Experts of a small language model.
Experts: 448 squared ReLU neurons an expert, a softmax router.
Below are experts of layer 5 (counted from 0) of a mixture-of-experts language model. Rows are named router (the router's row for the expert), up (a neuron's input weights, with its number), down (a neuron's output weights, with its number) and show model dimensions 0-255. Each number is 50 + 10 x the weight over its row's rms, rounded and kept within 0 to 99.
Before each expert's rows: a language model's description of what the expert responds to; "comes after" lists some tokens at least twice as common just before its tokens as in all text. This comes from a sample of Wikipedia text that the model never trained on. Tokens count by the router's weight.

# expert 8
Coordinates, dates, odd bytes
comes after: " ", " |", " on", " January", ":", " June"
router:55 54 51 42 55 63 61 56 64 43 46 49 45 33 46 49 45 63 55 61 32 74 32 35 66 40 60 54 51 47 49 54 54 54 36 45 63 59 39 57 47 50 63 44 68 60 62 56 43 58 58 39 45 60 68 49 37 43 45 55 59 63 63 45 47 41 46 54 46 44 40 49 60 39 47 52 55 39 48 44 44 59 59 44 57 44 43 38 62 61 52 68 35 47 51 65 67 58 51 57 47 57 74 55 40 27 73 45 55 66 41 54 42 61 41 44 35 41 42 50 62 54 66 44 42 47 64 67 40 50 48 63 47 52 63 31 61 59 67 49 43 48 26 68 37 50 52 35 57 56 50 32 52 48 38 42 58 50 43 53 70 51 47 49 53 56 29 30 47 66 49 55 42 27 46 57 41 49 59 37 27 64 53 46 55 49 64 45 59 46 38 45 54 45 54 47 49 48 60 54 35 67 58 60 49 49 42 43 39 64 40 53 47 57 72 40 50 54 51 59 46 71 38 35 47 53 55 41 45 60 43 46 67 46 46 43 55 38 52 59 54 50 38 61 45 78 63 50 49 43 48 43 46 43 36 45
up6:45 46 51 50 37 57 50 53 40 44 64 57 56 46 47 37 47 42 30 58 46 50 43 59 54 62 45 61 59 70 51 53 40 54 49 47 53 53 66 67 62 44 42 36 61 32 30 51 56 47 59 55 55 51 66 48 41 43 42 62 62 64 36 50 54 33 56 36 55 33 51 56 41 38 40 41 56 52 53 39 41 58 51 62 59 51 47 40 50 43 54 49 29 57 43 47 46 47 52 48 46 59 41 54 41 33 60 25 47 32 57 55 51 44 61 60 41 45 61 49 37 38 47 40 37 42 51 21 60 36 48 45 52 46 57 42 53 49 41 54 32 58 48 47 45 41 30 61 62 35 40 28 52 44 36 72 46 57 49 58 55 52 55 41 61 52 42 44 55 59 49 48 41 48 47 46 45 36 50 46 63 65 52 68 48 43 50 52 45 45 67 65 48 74 46 66 57 46 50 48 48 69 31 47 48 35 50 50 38 31 70 41 51 43 34 46 46 54 52 49 44 46 63 32 56 44 49 23 63 59 38 45 74 35 42 59 53 46 70 41 48 44 62 35 53 62 35 48 48 61 45 64 66 67 60 54
down6:57 60 62 46 62 39 59 53 46 51 38 73 55 53 65 54 64 31 41 45 68 52 65 44 33 43 24 60 50 69 66 58 45 47 66 66 47 52 57 41 47 71 61 48 59 66 54 64 42 46 53 49 46 63 51 52 39 45 66 41 53 59 42 60 49 53 38 52 38 45 54 47 51 61 44 53 50 46 51 46 42 47 46 51 48 48 73 63 40 44 60 57 51 28 61 46 35 29 50 36 53 41 52 48 47 38 41 36 54 56 52 52 48 49 46 33 51 45 33 58 47 53 49 50 27 57 55 52 51 60 42 51 42 47 51 44 49 55 48 69 42 42 70 46 61 36 48 47 57 57 50 51 51 42 58 38 49 46 46 57 73 37 40 58 49 67 50 57 57 55 38 34 67 67 62 34 39 38 50 46 50 47 47 67 33 50 40 39 48 48 26 35 61 49 43 51 57 52 57 50 53 34 41 71 58 64 47 61 29 43 54 53 36 44 47 60 59 43 51 49 53 29 35 54 53 40 54 58 51 59 41 47 65 60 46 45 53 50 51 67 37 58 25 58 64 47 27 48 54 57 58 52 60 72 47 42

# expert 10
Conjunctions and copulas
comes after: ",", " and", " to", " it", " It", " well"
router:42 40 34 37 65 59 52 39 46 46 54 77 43 62 45 56 49 56 56 52 51 57 54 61 70 32 53 67 65 66 57 26 56 44 53 51 35 40 60 52 75 41 53 56 75 52 38 53 40 60 49 56 36 26 39 27 57 46 32 38 58 60 63 60 45 40 56 42 51 62 48 52 51 48 53 47 66 53 37 55 49 40 69 52 49 70 54 48 49 60 59 38 41 61 51 51 51 34 47 48 49 62 42 59 39 59 39 57 47 44 44 58 48 37 51 74 51 54 59 56 63 36 49 49 33 58 57 42 52 67 50 51 50 56 70 62 45 44 44 43 37 67 37 43 48 66 44 62 36 55 57 28 36 56 59 60 61 47 53 62 64 48 48 50 65 49 58 37 57 46 50 41 54 44 45 51 29 47 62 65 47 56 50 54 38 46 56 52 46 53 45 54 59 49 43 49 62 28 63 58 46 49 43 55 48 53 46 53 49 52 49 41 44 47 36 57 62 43 61 63 51 54 38 42 50 48 61 62 42 39 35 40 40 41 40 37 47 31 44 46 37 63 64 43 37 44 31 58 51 37 51 27 44 47 57 51
up6:59 63 74 57 41 47 55 52 52 26 54 34 53 56 71 58 42 48 54 59 63 57 54 43 36 45 41 49 55 48 59 50 27 46 51 46 43 61 62 59 39 65 69 33 54 31 55 41 58 48 69 57 47 35 37 56 41 36 42 58 64 45 38 53 41 61 55 45 44 24 38 55 30 56 56 49 49 36 51 52 36 47 59 39 61 43 52 66 43 53 53 59 52 48 52 54 69 55 44 52 52 54 34 50 54 56 41 55 50 49 40 58 47 63 51 53 37 56 67 26 40 63 64 53 47 52 42 49 53 46 56 57 39 60 46 18 55 37 58 35 47 56 53 43 43 52 53 54 45 56 52 73 51 46 56 54 46 40 42 35 42 46 60 51 61 46 52 59 44 52 42 35 44 54 45 48 46 66 35 29 53 46 61 39 54 48 58 57 49 20 57 35 63 55 47 57 59 53 61 48 60 58 58 67 48 61 50 38 69 53 39 51 48 41 46 56 43 53 34 52 60 43 54 39 60 48 37 53 80 47 58 52 55 49 54 58 53 57 59 37 47 69 72 56 59 53 47 23 49 58 51 45 54 38 58 51
down6:54 65 66 34 51 53 54 49 54 43 50 60 40 51 59 45 64 34 56 70 70 41 51 60 31 34 46 42 46 31 48 72 42 54 54 51 57 48 58 38 49 55 47 56 50 48 65 35 54 54 46 46 45 51 49 57 38 48 44 45 66 46 54 33 55 30 35 46 53 41 30 40 43 47 46 63 55 45 45 52 42 40 41 45 48 27 55 65 57 47 48 48 63 51 45 51 31 23 45 51 48 65 38 66 48 41 66 35 52 42 64 54 58 55 42 31 51 49 66 61 58 44 50 35 42 50 36 64 46 50 57 46 55 66 39 38 60 44 50 51 40 62 51 60 37 56 65 53 63 56 47 44 41 51 56 67 44 67 64 54 41 58 50 57 46 43 49 48 36 65 47 45 31 58 48 41 63 40 51 62 45 46 45 42 50 68 61 47 36 44 52 47 54 50 46 42 39 56 58 61 44 39 58 44 34 58 47 63 36 41 60 52 62 39 58 54 39 66 46 45 43 48 72 25 44 57 31 54 52 69 60 49 49 46 65 43 36 42 64 60 42 44 54 63 52 51 58 45 38 55 78 49 66 43 67 63

# expert 3
Person and role nouns
comes after: " the", " a", "-", " The", " his", "'s"
router:64 46 34 53 58 53 57 45 39 61 50 54 57 49 50 42 42 57 60 46 44 38 49 32 58 48 62 42 49 41 33 50 42 42 66 48 28 76 50 60 34 45 34 43 42 34 47 66 59 52 35 66 52 51 55 57 55 44 63 34 53 34 46 52 37 42 70 72 31 62 55 47 55 46 54 50 55 47 46 56 47 48 41 42 66 61 62 37 53 47 40 43 42 45 59 59 48 50 45 70 57 53 45 35 48 47 46 53 67 36 40 56 59 50 47 68 42 44 51 41 66 58 57 58 33 60 30 23 55 64 47 55 57 47 43 56 43 52 60 50 57 33 58 39 42 47 43 53 52 42 62 45 62 40 46 46 42 44 65 50 42 34 45 58 38 49 38 51 53 44 50 55 60 47 48 34 32 23 42 55 33 45 57 57 35 55 63 48 39 47 44 61 48 57 68 43 37 55 40 74 35 55 59 49 53 35 42 49 49 61 54 50 45 36 55 44 48 56 61 49 56 53 56 51 31 40 60 45 69 61 70 38 50 55 50 72 61 33 42 44 52 38 49 47 45 62 52 69 41 42 44 57 70 56 45 57
up6:67 57 53 57 48 57 52 57 52 53 50 43 61 55 53 45 46 47 41 65 39 44 35 54 47 57 57 53 64 40 53 45 37 44 59 62 51 56 77 49 49 43 54 45 39 46 39 61 47 46 53 50 60 45 64 54 39 42 31 38 28 63 52 40 44 44 57 43 50 54 55 36 65 41 47 44 73 41 47 41 60 50 61 56 30 51 49 42 62 37 46 43 51 50 64 51 32 62 45 49 59 32 31 52 47 50 56 45 39 43 50 47 47 58 67 42 53 35 87 64 44 51 43 54 53 41 54 37 37 41 40 45 79 46 35 52 50 63 48 55 36 60 57 53 59 62 34 53 39 55 40 44 54 27 38 56 51 57 24 41 62 42 41 43 53 58 64 61 58 61 50 43 44 53 51 38 49 58 34 42 41 43 61 52 33 68 48 59 59 51 51 32 55 62 44 45 37 41 45 64 60 61 42 47 71 44 47 50 49 57 47 52 49 63 42 49 38 29 33 32 46 58 62 43 61 57 53 60 39 47 50 48 66 48 70 59 52 32 61 50 60 62 60 45 65 50 48 43 56 63 56 45 68 51 57 61
down6:64 51 23 63 66 48 45 56 65 54 52 55 56 44 48 53 47 38 32 43 31 58 46 53 45 62 41 73 43 59 56 50 52 59 53 64 38 56 44 63 73 29 63 54 56 45 45 57 39 34 72 54 54 53 50 53 50 60 63 69 57 67 48 44 40 57 49 41 48 72 49 32 44 38 28 54 54 39 50 39 45 75 36 52 42 43 46 57 72 61 60 55 46 34 66 49 56 52 40 51 48 43 28 48 47 68 61 56 53 55 46 38 52 48 47 45 26 45 51 45 55 37 52 53 43 50 57 53 42 46 47 23 57 61 45 50 59 56 45 38 48 49 40 40 36 40 58 54 58 58 72 43 50 34 49 44 60 44 28 58 56 53 47 53 56 59 41 47 57 40 49 41 43 64 56 56 55 55 71 41 60 54 69 39 45 54 56 47 45 49 52 63 55 37 48 49 71 54 50 34 50 44 35 61 62 51 45 54 47 45 56 29 60 26 53 43 61 42 36 44 40 45 47 59 62 52 53 46 47 54 56 54 55 57 47 41 41 45 48 34 64 37 38 48 73 53 48 61 64 42 52 45 49 48 41 45

# expert 14
Determiners and possessives
comes after: " of", " in", ".", " to", " for", " with"
router:41 52 52 52 46 60 38 54 56 41 45 52 50 38 24 46 46 29 56 69 42 45 51 76 45 62 39 37 47 60 55 45 53 39 41 47 39 34 68 50 31 46 54 31 43 45 65 50 43 51 67 54 46 50 45 44 36 38 51 62 46 53 45 51 49 59 55 29 50 31 40 34 53 29 35 48 61 40 53 56 35 54 52 45 60 71 43 42 60 54 36 51 40 51 50 40 73 54 58 43 43 47 37 38 51 68 51 49 39 53 44 59 40 60 46 61 44 43 46 43 29 48 52 63 67 54 82 43 52 58 39 56 51 42 56 44 45 64 40 44 40 48 51 39 53 60 41 67 58 61 39 63 63 42 44 62 57 52 53 44 46 47 51 66 53 48 45 41 38 44 55 62 42 54 41 32 57 66 32 70 30 48 47 47 60 34 28 43 51 67 49 46 57 54 53 46 57 43 60 38 54 63 39 48 34 45 51 41 50 42 69 65 49 59 41 59 60 48 42 51 51 35 36 60 53 32 50 47 51 58 54 58 47 56 48 45 42 49 56 51 55 49 56 42 49 44 56 53 38 57 41 51 78 43 58 72
up6:50 55 46 68 57 56 59 55 62 56 46 44 50 60 45 49 57 66 59 42 59 63 61 48 61 51 50 60 62 37 43 57 32 59 34 56 56 52 38 54 54 63 54 48 37 42 48 50 54 34 56 63 55 45 42 47 26 32 60 39 35 47 51 53 45 57 50 49 43 63 46 48 51 54 52 56 41 70 39 47 55 27 48 46 42 21 61 45 53 44 41 66 48 46 59 58 49 77 35 41 55 27 49 52 52 43 47 47 77 51 60 44 33 56 51 34 46 60 61 49 52 59 53 56 59 33 48 51 47 54 49 64 51 43 50 63 57 31 45 57 33 59 65 56 64 42 36 33 58 46 66 56 72 48 67 55 67 74 52 54 52 70 55 40 38 48 54 68 50 51 43 40 33 50 50 49 54 50 53 52 52 61 61 37 54 63 45 58 65 54 50 29 55 51 32 59 36 52 44 43 46 33 49 45 52 35 65 48 41 56 51 35 46 51 63 35 64 59 53 32 41 61 56 51 40 54 54 58 27 36 36 61 51 44 47 47 46 60 62 57 48 55 32 49 54 44 61 42 53 45 59 56 46 38 48 47
down6:38 50 39 51 69 43 58 62 45 49 55 34 36 53 54 64 51 51 44 62 39 42 60 45 44 37 55 48 51 57 57 42 50 55 27 31 69 62 35 55 60 50 43 65 42 51 58 49 36 58 49 55 49 54 52 33 52 54 55 53 43 59 51 44 41 64 41 50 49 61 42 51 52 61 37 49 51 36 51 36 31 46 55 51 44 56 35 62 43 47 62 45 44 34 42 55 36 59 44 38 63 54 51 66 40 44 54 50 58 32 38 49 53 60 52 64 58 50 69 54 60 56 43 34 63 48 52 33 34 43 37 67 37 42 68 45 37 68 54 52 40 59 42 57 47 46 38 40 50 30 68 51 50 42 60 47 55 57 55 45 44 43 50 18 40 56 41 49 50 44 54 35 47 42 46 28 68 54 71 60 58 50 65 50 68 48 56 79 46 59 64 48 31 36 32 43 48 43 39 43 54 40 51 44 55 45 43 57 54 40 38 52 61 46 66 54 52 48 53 54 47 54 34 62 61 57 63 56 46 50 42 26 52 39 52 38 35 38 59 52 68 51 55 49 57 47 30 42 42 55 40 52 44 40 70 50